From a checkpoint of a small mixture-of-experts model trained on Wikipedia: 10 layers, 64 experts in each of 8 layers.
Below are experts of layer 6 (counted from 0) of a mixture-of-experts language model. Rows are named router (the router's row for the expert) and show model dimensions 0-255. Each number is 50 + 12 x the weight over its row's rms, rounded and kept within 0 to 99.
After each expert's rows: a language model's description of what the expert responds to. This comes from a sample of Wikipedia text that the model never trained on.

# expert 47
router:59 46 60 65 51 43 32 28 43 40 69 65 48 35 44 37 55 48 69 47 41 56 56 58 55 51 42 64 73 50 50 44 55 27 46 39 36 54 60 47 33 60 52 40 59 46 56 68 33 76 64 69 30 35 29 46 55 29 59 32 58 65 44 62 64 57 26 47 51 60 51 64 46 80 34 36 56 63 36 70 56 40 47 56 60 39 61 52 41 51 50 42 72 68 37 69 38 51 59 64 57 44 52 51 45 42 29 45 63 48 70 41 47 58 68 60 75 56 53 47 46 43 55 58 67 42 46 44 49 52 36 73 43 36 37 36 55 50 38 70 48 78 28 67 57 63 53 53 34 41 56 42 65 33 45 43 60 44 57 43 44 48 40 55 58 30 52 47 41 53 36 58 50 40 55 43 51 52 50 56 53 39 52 61 64 54 38 61 60 30 60 43 68 51 77 24 51 44 42 44 55 72 38 57 48 47 43 53 35 44 51 41 50 62 52 49 50 44 46 55 30 60 58 72 49 54 38 37 68 46 63 19 21 40 60 50 54 34 58 51 53 27 70 54 60 74 47 71 64 36 47 41 76 37 41 59
Copulas and linking verbs. Forms of be and linking or reporting verbs in clauses, such as is, was, be, been, became, called, said, including.

# expert 10
router:59 45 65 64 48 41 47 41 36 53 65 49 59 35 41 55 36 52 60 81 64 50 55 51 50 45 63 51 58 62 46 56 57 32 45 55 50 63 28 47 68 40 52 56 58 41 49 47 38 64 74 73 46 56 31 65 50 54 44 58 48 41 53 60 60 53 41 74 61 63 36 44 46 28 43 48 51 46 60 61 49 56 42 71 50 39 83 71 51 67 67 46 43 47 42 30 28 48 32 53 57 69 41 61 75 51 25 67 40 36 43 70 38 55 62 59 60 40 53 70 46 63 60 41 48 23 64 36 52 55 68 55 44 54 57 58 37 58 59 41 57 52 57 33 55 59 58 52 71 73 55 47 69 62 40 77 56 43 57 31 45 37 45 32 48 50 70 57 59 53 40 36 41 44 68 59 49 58 60 35 19 27 44 41 42 42 45 48 40 74 58 62 45 54 50 35 72 63 56 34 56 46 56 49 57 43 51 43 36 64 51 70 50 49 60 41 50 60 42 46 39 50 58 55 24 39 50 47 51 19 35 56 71 44 41 57 38 58 58 46 51 72 71 55 57 39 54 22 32 62 59 42 43 59 50 49
Sentence-opening demonstratives. Demonstratives and discourse words starting a new sentence in prose, such as This, These, also, plus topic nouns like government, music.

# expert 59
router:54 41 42 36 77 57 33 38 59 35 40 50 31 59 43 38 49 68 53 45 43 54 39 52 65 44 36 35 72 44 48 46 61 51 59 52 50 42 56 44 39 46 51 61 44 45 66 84 62 64 29 30 59 32 58 61 47 37 61 60 43 55 53 43 45 63 55 30 43 49 34 44 57 64 43 66 44 54 67 38 53 55 46 47 55 71 42 61 45 66 61 58 59 59 40 34 45 47 46 57 54 44 67 45 46 45 57 52 54 46 57 54 65 46 61 62 44 40 75 75 65 34 59 68 52 64 51 54 56 60 79 37 66 50 48 36 39 60 55 41 41 52 27 46 46 58 41 38 53 46 36 80 73 49 31 49 29 43 60 41 49 41 66 23 20 63 61 23 46 40 58 62 56 46 57 31 48 38 36 75 47 49 52 28 38 59 54 47 64 42 33 46 46 47 72 60 37 40 47 44 60 71 48 62 60 39 52 48 66 56 68 53 30 65 71 47 47 52 50 53 34 55 54 56 39 64 62 38 42 61 75 54 26 43 46 44 62 32 69 49 57 54 55 59 61 31 50 65 53 47 36 49 48 76 54 26
Spaces and opening punctuation. Standalone spaces, opening parentheses and quotes, em dashes, dollar signs and paragraph breaks, often before numbers or in math and chemical formulas.

# expert 0
router:81 49 43 51 58 64 34 69 68 37 42 38 41 36 53 47 51 67 54 77 49 44 50 43 43 61 42 27 41 46 51 52 41 53 56 26 50 51 46 52 44 44 53 44 35 63 62 54 49 52 59 37 59 50 49 42 57 59 56 43 63 44 81 60 56 60 49 34 35 67 43 43 57 39 50 55 55 45 46 52 54 44 44 46 59 42 70 41 36 56 40 51 56 55 49 55 48 45 46 67 44 49 50 54 62 44 42 73 49 34 44 60 36 41 29 49 58 39 55 37 48 46 83 43 41 61 52 46 48 54 33 57 24 39 59 60 52 70 60 67 49 61 20 35 30 70 44 46 49 43 32 56 25 51 41 47 48 52 37 48 47 35 87 48 39 59 59 46 79 73 54 42 71 44 75 38 54 50 35 58 87 50 27 49 52 58 45 48 48 47 46 57 64 36 47 60 34 38 42 69 44 60 61 75 61 34 46 45 51 60 47 50 55 57 61 47 43 64 38 53 61 61 57 59 38 36 51 40 52 49 72 38 63 60 27 44 50 34 72 56 45 47 24 41 29 37 52 36 54 28 35 44 37 59 26 69
Table separators, articles. Cell-divider pipes in tables, list dashes and colons in infobox fields, semicolons in route lists, and articles a/an after is or as.

# expert 34
router:18 53 61 63 38 57 81 59 38 41 37 59 66 57 63 42 44 37 60 37 52 55 42 40 59 42 58 52 38 37 72 63 73 22 41 49 57 53 48 53 37 49 75 57 60 59 40 65 48 46 40 49 62 61 43 38 54 74 48 62 41 23 51 50 31 44 45 53 38 51 52 70 58 64 52 33 35 61 43 44 33 44 46 54 54 61 57 45 59 62 58 56 38 48 65 74 62 57 72 47 44 51 46 39 66 57 48 44 50 55 60 49 56 51 38 47 25 41 28 63 40 40 49 42 51 55 33 56 27 56 46 54 43 50 61 69 62 46 38 66 77 38 55 51 61 47 51 53 41 50 34 28 37 55 51 63 55 60 68 62 40 56 28 49 58 67 60 43 60 49 46 36 44 65 29 58 54 62 64 60 36 83 46 48 74 52 47 63 50 36 47 38 32 56 69 68 58 50 46 57 58 59 61 45 44 52 43 28 39 38 28 36 65 61 59 42 36 49 36 44 57 41 59 40 53 69 53 43 49 46 33 62 70 50 55 55 53 26 30 76 41 62 35 41 50 48 39 45 52 70 24 53 56 36 50 34
Foreign word pieces. Vowel and accented word pieces inside non-English words and names, mostly French, Slavic or Spanish, such as Musée, seigneurs, -ić, -ova.

# expert 11
router:42 52 52 43 40 37 72 53 55 54 32 40 61 61 62 41 43 34 61 48 49 42 45 43 36 32 73 44 34 41 42 55 54 29 43 50 69 62 48 30 49 69 69 53 48 60 56 65 63 29 35 56 65 53 48 39 54 71 40 62 65 52 59 42 48 37 57 47 43 65 39 53 47 60 54 37 48 58 37 46 57 42 41 85 57 69 47 37 52 63 52 68 53 34 41 69 51 43 59 35 40 51 49 41 58 45 50 45 55 50 59 50 34 54 52 49 39 41 32 44 55 52 35 57 57 38 47 52 39 29 51 49 42 50 47 70 84 37 30 55 66 34 59 57 45 59 46 57 59 36 40 31 31 52 56 49 63 67 73 46 55 55 42 55 62 56 56 47 44 60 32 47 57 54 22 34 48 67 49 32 41 73 69 78 55 72 63 82 53 35 52 35 28 71 59 57 62 50 41 57 63 46 41 46 48 43 39 33 44 34 30 27 47 51 45 51 43 55 63 62 51 51 47 29 50 68 36 40 51 38 33 56 62 58 55 71 48 62 56 78 39 60 26 41 44 53 43 35 47 54 25 47 53 30 62 39
Foreign name fragments. Word pieces inside non-English personal and place names, especially Turkic, Arabic and Asian ones, such as Al, iy, Pal, and first names like John.

# expert 17
router:48 61 49 65 61 49 49 37 61 53 54 59 59 47 60 61 56 46 26 30 47 52 22 53 79 43 57 51 61 58 46 52 32 51 42 38 57 25 36 72 55 44 44 54 51 65 34 52 37 56 86 58 54 58 26 47 57 69 47 65 62 29 43 67 60 62 52 60 57 38 39 55 67 34 48 26 55 57 52 51 43 55 58 64 30 30 49 63 56 52 33 40 52 47 53 56 65 68 57 64 53 46 32 42 54 22 44 58 50 58 36 52 52 52 58 54 59 46 34 37 64 78 39 38 55 30 47 35 48 61 94 68 44 51 49 46 41 67 46 42 51 49 89 47 43 66 43 51 63 36 53 58 58 41 55 69 44 37 47 44 48 62 41 65 50 51 54 60 66 44 77 48 48 65 63 48 41 60 66 64 21 28 41 50 60 44 49 56 61 54 54 61 51 64 70 31 63 45 49 41 50 46 54 56 32 41 53 49 52 67 60 43 47 47 44 55 65 65 54 31 60 30 48 68 33 44 46 61 56 52 63 40 32 51 59 51 61 28 52 72 50 40 50 39 58 41 42 51 57 46 46 35 50 55 27 47
Subject head nouns. Common nouns right after the, his or possessives naming the topic being described, such as album, film, book, series, plus the pronouns it and they.

# expert 56
router:40 55 43 53 54 48 61 48 53 57 53 50 39 51 61 40 45 54 58 31 54 78 55 46 62 58 42 46 56 51 45 74 50 34 52 74 52 67 57 48 44 55 71 52 62 39 69 62 41 37 04 46 64 65 53 51 61 55 39 60 52 51 49 45 51 22 70 53 61 55 53 59 54 45 64 55 56 30 49 52 64 52 61 59 45 69 71 70 51 58 59 61 51 38 38 58 39 55 64 52 37 63 48 58 43 69 45 47 62 58 56 39 47 28 76 54 70 47 46 56 70 61 47 61 47 52 31 54 46 49 48 41 61 45 35 58 62 43 40 44 57 50 59 57 46 53 32 66 60 52 32 30 28 63 49 50 53 84 72 27 44 34 42 32 73 61 56 52 62 45 42 58 54 56 34 44 32 49 45 32 43 58 45 38 60 62 50 60 60 63 33 63 42 51 57 44 55 55 46 42 63 68 26 66 52 35 46 27 31 64 32 45 49 73 50 41 35 51 53 68 44 57 59 30 54 60 51 36 54 41 72 47 38 49 57 54 56 44 58 26 43 66 44 58 76 50 32 37 63 52 30 40 68 39 65 27
Opening quotes and foreign pieces. Opening quotation marks before song titles or quoted words, and word pieces inside non-English names, such as Japanese, Turkic or Korean.

# expert 5
router:50 49 26 79 60 44 59 34 37 46 49 51 55 58 55 55 42 60 47 60 58 73 65 70 51 48 50 64 50 70 50 44 47 46 57 41 70 42 45 40 37 49 37 41 51 49 59 39 51 26 35 51 53 55 31 42 57 38 58 40 56 42 43 45 54 43 59 42 60 26 63 36 54 20 29 51 35 45 45 48 48 46 69 54 64 37 44 46 55 33 40 45 61 58 55 59 60 60 49 60 41 44 50 64 47 32 64 36 56 48 45 61 41 53 43 74 61 35 44 54 41 69 56 62 55 48 79 62 63 50 56 52 68 68 59 59 34 43 77 48 35 54 52 55 47 67 55 33 64 54 55 54 55 56 36 43 40 46 45 52 51 78 24 57 53 51 48 58 22 44 70 43 81 36 44 83 40 70 33 31 62 44 45 50 46 56 36 30 59 46 53 42 54 79 37 56 47 39 45 46 61 33 51 42 59 67 51 45 50 47 45 29 57 40 67 54 61 33 40 48 58 67 30 32 49 46 42 57 39 78 49 53 48 49 51 56 47 69 47 56 52 57 51 17 61 54 27 86 47 52 46 62 41 62 38 52
Table numbers and units. Cells and separators in sports, election and astronomy tables, such as numbers, decimal points, km, column headers like Silver, Votes.

# expert 61
router:52 46 41 54 59 39 60 77 72 63 45 37 58 58 48 49 49 57 46 52 51 48 68 61 40 70 43 48 50 41 27 64 34 57 54 40 48 52 45 41 40 46 24 68 62 70 63 59 27 36 42 48 42 68 79 37 50 46 28 44 61 87 56 74 48 67 42 55 40 48 47 39 44 48 45 54 49 52 49 57 36 82 55 52 32 42 51 45 29 54 43 63 52 63 33 57 54 56 64 35 54 59 28 47 65 57 74 38 57 64 66 40 34 66 44 55 68 51 42 56 68 50 40 61 53 56 49 64 42 30 61 54 78 44 45 37 52 45 43 31 66 55 56 76 54 49 59 52 69 60 45 60 35 57 49 38 56 68 48 54 63 58 49 63 55 50 35 32 40 45 65 63 56 28 59 57 67 41 52 57 60 47 57 53 39 55 56 59 41 51 60 49 48 54 49 42 57 58 62 61 53 53 62 47 59 44 61 45 51 30 52 28 41 52 54 52 40 35 57 46 32 52 70 46 43 76 66 58 40 34 22 58 58 38 34 55 63 49 32 20 49 64 63 52 71 28 57 38 20 40 64 61 52 47 53 51
Years in tables. The century part of years at the start of table rows or in dates, such as 199 in 1996, 201 in 2015.

# expert 20
router:52 23 64 60 42 60 22 41 30 38 34 63 56 43 60 34 38 47 50 54 49 48 46 57 49 49 59 67 66 66 24 53 58 53 68 42 65 51 32 50 35 68 59 56 43 46 68 46 40 55 59 53 61 72 33 50 60 84 52 45 42 53 42 59 55 55 30 70 56 60 41 63 44 29 35 41 41 34 55 62 60 59 50 48 47 54 49 69 20 43 43 37 40 64 58 60 46 62 35 59 30 61 41 67 48 67 61 39 48 52 35 57 29 65 58 58 44 35 52 56 52 37 41 31 43 27 50 34 50 53 54 36 41 38 54 58 41 55 61 64 50 60 63 37 36 51 40 57 61 41 65 55 39 38 47 54 50 33 36 45 39 41 66 76 30 71 74 65 49 58 60 59 53 73 82 51 43 45 74 52 43 59 24 64 60 38 59 52 48 44 33 57 15 50 61 45 46 69 37 56 52 45 64 42 57 54 52 45 49 56 54 50 42 43 59 42 46 65 52 35 64 53 63 57 23 65 48 42 62 48 55 58 43 58 44 33 35 52 77 60 60 49 56 46 47 62 32 53 58 55 44 53 45 46 45 70
Subject pronouns and clause links. Subject pronouns and connectives starting a clause before its verb, like he, she, who, which, but, and, plus surname pieces.

# expert 46
router:31 70 30 43 37 44 68 49 41 69 24 66 42 61 60 59 67 62 42 39 40 43 37 41 36 53 57 53 47 32 40 66 65 36 53 49 50 48 57 57 39 57 59 49 63 45 56 40 61 28 44 49 65 63 48 51 63 46 60 56 39 45 42 62 55 60 69 61 42 55 52 51 65 41 55 37 59 59 46 54 52 32 24 58 32 48 65 33 46 56 59 58 36 39 49 70 45 37 62 59 29 40 55 56 40 68 63 63 42 62 45 42 44 47 44 63 37 41 27 47 78 63 53 40 27 48 49 35 33 53 40 36 50 44 34 38 91 57 34 51 65 50 80 48 50 41 43 44 44 39 46 45 34 32 57 61 66 54 67 58 44 40 51 37 61 56 36 48 48 37 44 40 56 71 54 39 40 35 70 49 41 55 48 46 58 60 56 61 57 58 51 42 32 58 57 57 30 71 27 40 59 49 42 47 41 47 43 52 39 51 42 50 38 36 37 52 60 53 68 54 61 54 54 27 54 66 57 44 53 24 23 74 67 54 78 67 41 26 42 58 67 57 19 56 45 68 50 50 55 50 56 55 40 39 46 38
Personal name parts. First names, middle initials, Mc and surname pieces of people, plus country codes before athletes' names, like John H., GBR.

# expert 57
router:54 67 44 60 41 63 54 63 40 40 62 52 42 37 41 27 51 68 45 49 57 33 59 56 60 42 46 43 54 45 66 29 67 52 41 38 46 61 50 51 36 27 41 57 59 50 67 48 31 59 37 44 42 44 40 36 42 56 33 62 22 51 55 36 65 59 49 31 37 56 34 68 39 69 57 51 46 47 18 30 38 42 63 34 31 44 30 38 40 28 49 53 60 58 54 53 48 36 49 75 45 46 42 53 34 35 50 67 49 70 47 59 38 54 49 55 68 66 61 34 56 56 55 65 75 65 59 57 70 70 29 66 46 70 51 34 28 57 40 73 51 65 85 44 55 54 66 61 42 68 61 57 67 37 31 42 54 49 59 31 48 45 39 61 64 35 50 55 39 40 42 57 41 39 51 44 65 57 40 63 62 54 65 37 44 45 39 42 40 51 38 39 54 44 41 37 47 52 45 38 48 55 70 65 63 59 24 55 45 47 40 31 49 68 44 37 54 47 32 67 54 63 48 55 64 51 47 25 37 49 62 43 26 50 45 70 59 52 47 36 46 42 57 48 45 62 54 52 58 30 36 43 49 31 37 58
Copulas and main verbs. Verbs after the subject, especially is, was, be, became, served, used, taken, as in "It is taken by mouth".

# expert 33
router:64 39 29 56 57 67 32 45 60 55 35 68 48 55 57 41 36 32 49 47 57 31 75 52 23 43 27 72 30 45 39 48 49 63 44 57 61 56 54 44 36 52 54 91 25 64 44 49 55 55 66 65 50 43 46 44 42 45 50 28 52 52 51 48 60 68 47 44 50 36 59 69 67 35 68 59 37 54 40 76 48 46 24 68 50 36 37 57 55 42 45 64 53 25 34 54 63 63 25 43 37 54 36 52 59 56 50 52 54 44 68 39 41 78 50 41 79 46 56 75 59 57 57 47 75 38 46 40 45 49 34 54 51 27 55 51 36 29 39 54 61 51 35 43 46 55 47 55 43 43 63 45 43 70 38 57 42 30 58 55 53 54 27 44 44 54 57 54 64 51 45 37 59 33 42 52 36 46 60 29 46 40 17 57 69 39 61 73 62 74 51 48 47 52 70 55 37 44 39 56 46 46 57 46 57 29 43 56 54 58 40 51 54 38 58 35 54 61 57 36 65 69 50 32 61 49 54 44 48 65 45 46 49 47 46 61 67 60 58 63 65 42 52 45 63 49 57 42 41 26 49 53 36 52 48 53
Table cell separators. Pipe and semicolon separators in sports and statistics tables, especially the pipe starting a row, plus signs like +, −, minus.

# expert 3
router:46 34 67 54 17 35 29 52 57 61 33 44 57 48 56 54 48 49 56 45 57 46 58 56 44 57 53 66 35 48 45 60 43 37 63 58 46 42 60 50 35 57 63 55 44 43 25 45 43 34 21 46 44 58 63 55 37 35 58 52 58 35 34 44 58 37 59 53 51 68 59 35 47 54 54 46 50 50 43 29 59 48 70 51 36 45 75 49 65 54 40 49 45 29 48 45 50 41 26 60 43 35 52 48 56 60 48 48 54 67 38 63 61 53 40 37 46 51 55 51 31 56 39 69 57 62 46 55 51 57 65 55 56 83 43 42 58 42 57 51 59 60 51 50 52 63 56 21 34 74 54 47 39 48 46 25 47 80 47 50 58 58 32 54 59 42 30 46 65 62 52 57 31 30 22 60 42 39 77 64 58 44 46 35 38 37 50 45 60 54 46 30 54 39 66 49 68 46 57 54 47 50 48 67 53 58 68 65 37 63 79 71 74 37 47 56 61 45 41 38 57 49 36 37 60 43 46 56 56 48 15 50 45 44 34 44 24 51 61 78 49 59 69 52 49 63 59 62 31 66 57 47 70 61 69 51
Taxonomy and name suffixes. Taxobox fields and Latin family suffixes like -idae, -ini, "name", plus "of", "United", "Born" and list-item dashes.

# expert 21
router:77 40 48 50 56 63 41 47 49 59 58 54 62 63 32 58 34 55 58 55 52 45 62 50 33 59 74 32 51 43 34 42 48 48 53 48 41 58 35 70 73 72 61 65 47 62 47 85 32 47 60 67 69 29 56 48 78 29 53 35 53 50 40 38 48 46 27 65 64 57 51 35 59 61 39 72 42 46 49 55 60 60 62 52 57 58 57 49 40 33 35 36 41 29 38 56 41 37 54 57 54 62 38 51 46 44 56 53 55 48 54 55 28 78 83 57 41 39 40 49 54 66 75 49 35 44 43 53 48 29 28 51 45 45 62 51 49 37 55 33 53 50 34 35 42 64 58 29 60 61 54 53 55 41 65 41 51 61 65 56 69 45 56 49 47 36 56 44 31 69 52 42 48 41 50 41 44 53 41 51 59 40 59 55 37 47 73 45 26 68 78 56 51 49 50 46 75 66 39 34 37 56 25 56 47 66 51 45 47 51 39 48 45 52 45 33 38 50 76 47 71 54 61 67 59 77 55 58 65 53 43 51 55 37 36 24 39 49 54 41 42 51 39 56 32 52 36 54 49 45 62 57 42 47 48 72
Articles after prepositions. Articles and prepositions in narrative prose, such as a or the after in, at, on, and sentence openers like Upon, During.

# expert 43
router:43 42 56 83 50 49 54 58 58 54 43 32 52 32 43 53 52 57 47 50 39 55 43 72 53 46 36 49 63 51 36 42 60 46 52 38 42 29 20 33 36 30 40 46 46 38 51 39 45 67 51 31 48 36 68 36 48 44 68 33 51 65 54 27 47 57 58 32 45 54 52 61 30 52 56 52 53 59 52 46 32 38 31 42 41 66 45 47 36 41 59 54 53 61 35 26 34 54 63 43 61 62 56 71 44 39 74 34 40 43 49 59 56 64 37 28 45 57 54 54 29 46 63 55 63 47 58 51 52 64 67 48 43 51 31 63 40 39 56 34 48 40 51 36 33 61 50 48 54 58 52 52 61 55 63 57 60 54 24 57 62 67 47 63 47 43 37 38 34 48 29 44 53 44 70 49 41 64 52 48 60 45 29 53 43 55 53 25 59 48 72 41 24 35 29 58 56 62 54 59 50 22 52 65 43 70 46 52 48 58 49 36 58 52 67 62 57 43 62 46 63 44 51 62 43 59 33 57 24 52 32 82 58 79 55 38 30 87 54 45 70 64 52 37 46 44 43 50 42 44 48 27 47 57 56 58
Election and data tables. Row ends, separator rows and percentage numbers in election results and statistic tables, such as |---|, 38.00%, °N.

# expert 38
router:28 56 35 25 60 42 67 41 57 47 54 61 44 58 55 62 65 58 40 77 76 68 38 40 76 32 53 59 56 60 56 62 45 58 69 75 66 40 54 55 53 38 47 52 44 25 43 53 62 22 48 28 55 56 64 46 44 50 47 67 47 66 37 64 63 37 61 39 37 67 53 42 58 39 56 53 59 51 63 40 48 35 54 41 65 45 61 54 46 47 47 39 50 53 71 53 52 37 36 62 38 52 32 34 49 40 47 39 57 56 54 70 51 41 35 38 53 44 65 42 58 57 53 51 38 55 38 69 72 51 62 48 67 38 57 44 79 62 52 51 49 42 69 35 66 30 41 65 18 47 39 35 31 37 39 47 50 62 63 40 43 61 55 57 57 39 75 73 39 17 62 65 44 45 31 44 50 50 51 36 21 67 57 40 62 35 52 37 49 66 45 56 57 50 37 43 51 43 34 64 33 58 40 44 52 45 59 50 64 35 33 43 34 58 50 51 59 49 39 57 53 45 33 42 38 59 59 41 27 60 55 56 60 57 35 69 58 60 41 52 53 52 27 44 58 39 42 45 55 41 53 46 61 31 70 43
Word-initial capital fragments. Opening letters or short pieces of rare names, brands and technical terms, such as G, P, Br, Sp, especially after quotes or brackets.

# expert 44
router:63 59 23 58 48 54 57 47 70 60 46 65 37 68 41 61 30 58 45 41 74 46 73 67 43 51 48 33 40 31 36 62 60 56 46 52 46 43 60 42 63 43 66 58 30 59 51 43 68 56 55 45 61 42 50 50 31 55 45 56 29 55 27 28 59 39 68 63 44 70 68 47 56 35 60 50 47 51 59 36 38 35 36 46 68 46 60 56 50 66 53 60 41 63 48 31 70 67 74 45 36 51 66 57 26 58 56 60 80 49 72 47 48 40 34 55 48 48 45 48 43 47 44 64 30 62 58 41 50 44 58 63 44 50 58 43 54 51 26 34 51 52 50 60 60 40 39 77 46 58 63 55 50 65 47 36 47 63 40 47 56 51 49 46 35 62 48 45 36 55 48 59 41 18 58 68 42 51 44 70 51 50 66 36 49 61 50 33 60 50 79 57 60 41 72 70 49 40 41 50 54 42 39 34 50 48 56 31 47 42 57 50 68 47 40 65 48 43 80 47 44 77 56 36 33 49 55 73 48 45 42 48 48 48 42 56 66 58 28 49 60 73 44 30 44 50 59 63 58 44 58 64 44 77 49 74
Spaces and row breaks. Bare spaces, line breaks and en dashes just before a number in tables, lists and date ranges, like March 14 or 1–2.

# expert 23
router:53 47 38 59 44 51 27 30 58 72 37 71 38 50 55 53 68 35 62 25 38 49 65 48 18 59 48 57 42 44 52 61 37 59 66 52 38 40 82 57 37 64 41 51 46 49 39 39 61 33 47 81 39 36 52 46 61 61 57 60 46 35 45 71 60 65 36 61 68 44 63 56 59 31 35 54 49 69 42 49 33 74 52 40 49 39 60 37 70 58 72 47 36 49 56 61 56 41 44 51 31 67 51 37 29 54 35 77 50 52 49 26 45 55 50 56 64 45 36 53 55 26 52 34 65 42 45 50 61 58 42 48 68 68 66 45 22 63 57 39 48 44 44 49 55 57 46 38 49 33 56 43 35 60 41 41 53 48 63 61 45 54 42 67 40 49 49 48 49 49 47 66 38 48 39 51 50 30 63 32 58 41 51 62 53 49 35 64 58 65 42 54 43 61 58 50 38 32 55 49 44 50 62 56 74 61 48 73 34 55 53 58 49 64 46 48 68 54 33 47 76 52 35 33 54 58 38 66 65 76 31 43 54 73 47 67 21 53 65 57 48 61 63 47 38 47 48 39 53 40 53 42 46 40 49 36
List and table separators. Pipes, semicolons, commas and dashes separating items in species lists, taxonomic citations, sports rosters and tables, such as Rosy starling | Pastor.

# expert 7
router:50 69 28 52 47 56 22 43 63 47 29 58 53 50 63 51 61 48 48 58 68 23 58 56 35 50 55 53 57 49 74 40 49 55 39 42 34 68 43 47 51 54 38 62 40 40 46 35 40 53 37 51 60 58 46 48 27 68 58 53 38 14 64 34 57 38 52 62 66 58 49 60 36 59 67 65 52 29 41 46 49 27 53 49 56 48 30 46 55 81 56 56 66 56 36 25 34 40 58 31 40 22 56 50 19 60 60 34 51 30 45 43 48 24 34 54 59 58 41 31 48 42 37 47 31 58 56 40 32 40 64 63 57 62 43 49 45 76 54 44 48 48 57 50 27 25 47 48 47 45 44 51 57 62 47 33 55 44 51 39 49 39 63 50 50 47 39 50 70 68 52 39 51 62 45 62 52 49 38 83 44 53 39 35 43 59 60 58 40 38 46 52 67 34 64 49 43 28 67 48 44 47 43 50 53 51 49 33 19 61 66 57 73 43 46 54 47 60 49 60 31 51 43 49 45 35 50 50 66 33 46 48 38 53 57 63 47 35 52 60 39 43 52 47 49 69 66 65 43 43 72 46 51 53 74 51
Space before years, biographies. The space token before a year or number in lists, tables and biography infoboxes, plus words like Born, footballer, Career, Preceded.

# expert 48
router:15 69 52 42 53 37 62 50 44 36 43 67 39 64 51 47 70 58 43 58 50 58 25 33 63 46 60 45 44 59 62 65 46 43 28 76 65 68 62 37 38 30 47 51 51 31 41 53 59 32 36 48 50 30 47 30 66 48 56 42 39 51 41 38 52 28 65 53 51 38 72 59 42 40 55 38 51 53 57 45 60 31 65 56 68 60 56 23 47 41 55 38 39 65 69 47 59 46 56 56 26 60 51 49 50 53 43 38 67 49 35 53 49 50 55 56 41 42 46 47 69 43 51 64 26 56 36 52 46 50 68 44 58 30 65 46 81 49 19 44 53 65 64 50 66 29 52 70 32 30 38 47 38 59 71 50 56 65 76 69 41 39 45 43 66 45 56 37 46 38 46 56 54 66 39 57 68 56 46 43 41 60 60 50 63 49 30 55 50 50 53 37 29 52 58 48 24 38 46 48 56 62 42 49 60 40 32 42 58 38 45 53 43 68 40 70 60 62 64 50 57 60 53 42 42 61 70 46 54 35 59 51 53 59 80 51 60 45 35 35 41 55 30 55 46 54 52 46 59 50 46 55 56 25 67 39
Name-initial pieces. First word pieces of proper names, mostly surnames and foreign words, such as He(idegger), Mc, Le, De, Sch, single capitals.

# expert 60
router:63 31 41 51 43 53 53 46 54 50 71 58 41 86 57 55 44 53 28 33 52 65 27 65 73 44 48 51 41 56 38 49 46 35 41 46 51 43 65 51 42 77 49 54 62 52 66 64 45 58 30 55 53 50 53 50 55 49 51 45 52 44 36 62 69 64 48 33 36 69 46 47 22 57 66 73 71 55 48 60 46 55 48 55 54 45 58 53 56 40 33 58 46 39 39 38 47 53 48 52 56 34 44 40 62 69 58 53 55 45 41 47 32 49 40 51 35 47 75 39 48 28 58 50 60 28 86 48 37 51 48 67 64 47 64 67 35 55 36 45 70 33 75 49 45 50 51 32 69 40 46 44 74 55 38 81 51 48 38 38 41 26 64 45 45 47 32 58 61 61 52 60 60 33 39 54 47 28 52 37 28 55 60 50 42 53 51 51 42 38 26 45 63 54 62 33 60 54 55 60 47 44 55 43 50 20 37 48 25 69 64 49 57 63 58 36 49 63 58 60 40 67 67 51 67 47 46 58 62 51 13 42 53 46 48 32 50 50 60 51 43 56 52 42 53 27 37 53 65 59 58 30 46 54 45 47
Dates and years. Final digits of years after 199 or 201, month names, and day numbers in birth–death dates and date ranges.

# expert 45
router:58 43 70 58 26 40 32 33 45 52 58 44 49 47 35 43 68 59 41 44 50 53 68 41 42 57 45 33 44 44 63 24 49 41 50 50 50 36 57 46 55 57 54 49 67 36 54 59 32 63 76 58 48 45 65 38 46 40 42 51 51 36 61 64 48 55 36 71 62 61 48 40 50 70 19 56 41 53 51 34 61 52 50 47 67 72 42 47 40 45 62 51 55 37 53 28 54 50 53 52 69 48 66 49 51 59 41 65 73 43 48 62 65 53 28 53 58 76 83 40 36 57 56 66 47 62 47 48 46 38 22 51 42 69 41 35 60 52 59 46 46 51 46 51 63 65 40 58 53 57 50 34 71 43 41 47 50 53 61 73 53 50 47 44 35 48 32 46 50 46 55 70 47 41 30 32 50 66 45 45 63 41 54 75 47 43 44 39 46 49 61 36 55 35 43 59 36 49 51 30 72 63 44 45 46 54 48 65 32 67 42 43 55 71 52 51 68 36 54 47 50 54 61 85 53 58 52 43 60 60 62 43 26 20 43 48 69 41 31 43 39 15 47 82 61 49 52 43 41 63 58 31 54 48 40 59
Transitive verbs and prepositions. Past-tense action verbs and following prepositions in prose, such as promoted, condemned, received, led by, advanced to.

# expert 31
router:52 29 43 40 57 31 50 71 59 44 45 38 53 41 67 51 47 50 71 71 51 42 34 59 61 52 54 42 40 68 35 56 48 59 36 53 62 56 44 55 53 41 35 88 60 58 39 41 52 47 33 38 46 39 43 51 50 48 35 36 45 58 46 49 49 78 50 52 60 44 63 47 56 56 65 57 55 38 26 41 47 53 51 57 42 54 55 42 56 25 65 63 57 47 75 37 63 48 38 47 38 32 50 66 55 61 62 48 46 42 23 43 43 62 39 30 60 46 44 58 35 40 38 40 59 58 27 45 48 67 70 71 99 56 58 45 68 37 67 30 56 49 81 51 34 48 73 51 47 54 61 51 51 49 70 52 47 43 31 51 74 51 47 68 28 66 40 59 52 34 29 38 58 42 39 52 48 61 66 42 50 68 49 44 48 48 37 35 26 47 64 36 54 61 59 49 60 50 46 70 51 51 66 57 66 35 45 53 48 47 45 55 64 59 44 52 52 40 35 66 39 55 51 46 38 52 47 43 48 60 40 64 53 57 42 63 42 43 47 43 54 36 54 55 62 39 41 42 22 30 43 55 46 52 67 31
Year-century digits. The first digits of years in dates, lifespans and decade lists, such as 199 in 1992, 200 in 2001, 196 in 1964.

# expert 52
router:77 49 96 66 44 45 53 33 27 62 32 69 41 34 43 43 50 38 37 54 47 62 32 48 80 29 72 47 56 52 41 55 39 53 45 57 55 47 61 70 44 59 63 51 54 35 39 42 52 40 36 69 72 52 36 60 51 82 51 49 52 44 31 51 55 51 58 59 63 75 70 42 60 25 63 55 43 53 60 45 49 65 58 39 49 58 67 42 39 47 60 54 33 37 95 67 40 47 47 63 40 52 54 37 50 61 41 44 43 65 39 52 33 44 52 55 48 50 42 47 79 52 30 52 39 40 42 51 54 48 53 30 37 44 61 44 43 60 50 58 53 64 92 26 53 57 45 49 50 39 55 37 30 43 49 53 56 46 53 50 41 48 36 47 35 37 50 51 44 35 45 65 40 60 46 50 54 43 42 45 09 53 48 39 65 38 39 61 45 61 40 49 47 57 50 55 61 51 32 38 57 48 43 47 52 54 67 56 47 58 46 51 48 47 32 42 48 65 52 45 55 43 64 46 44 80 54 49 57 49 56 62 65 58 43 52 32 53 58 59 45 59 42 41 55 63 27 53 62 55 55 47 50 30 66 31
Surnames and pronouns. Pronouns they, we, You and surname-like endings such as -son, -er, -ner, frequent in taxonomic author citations like Faust, Gaertner.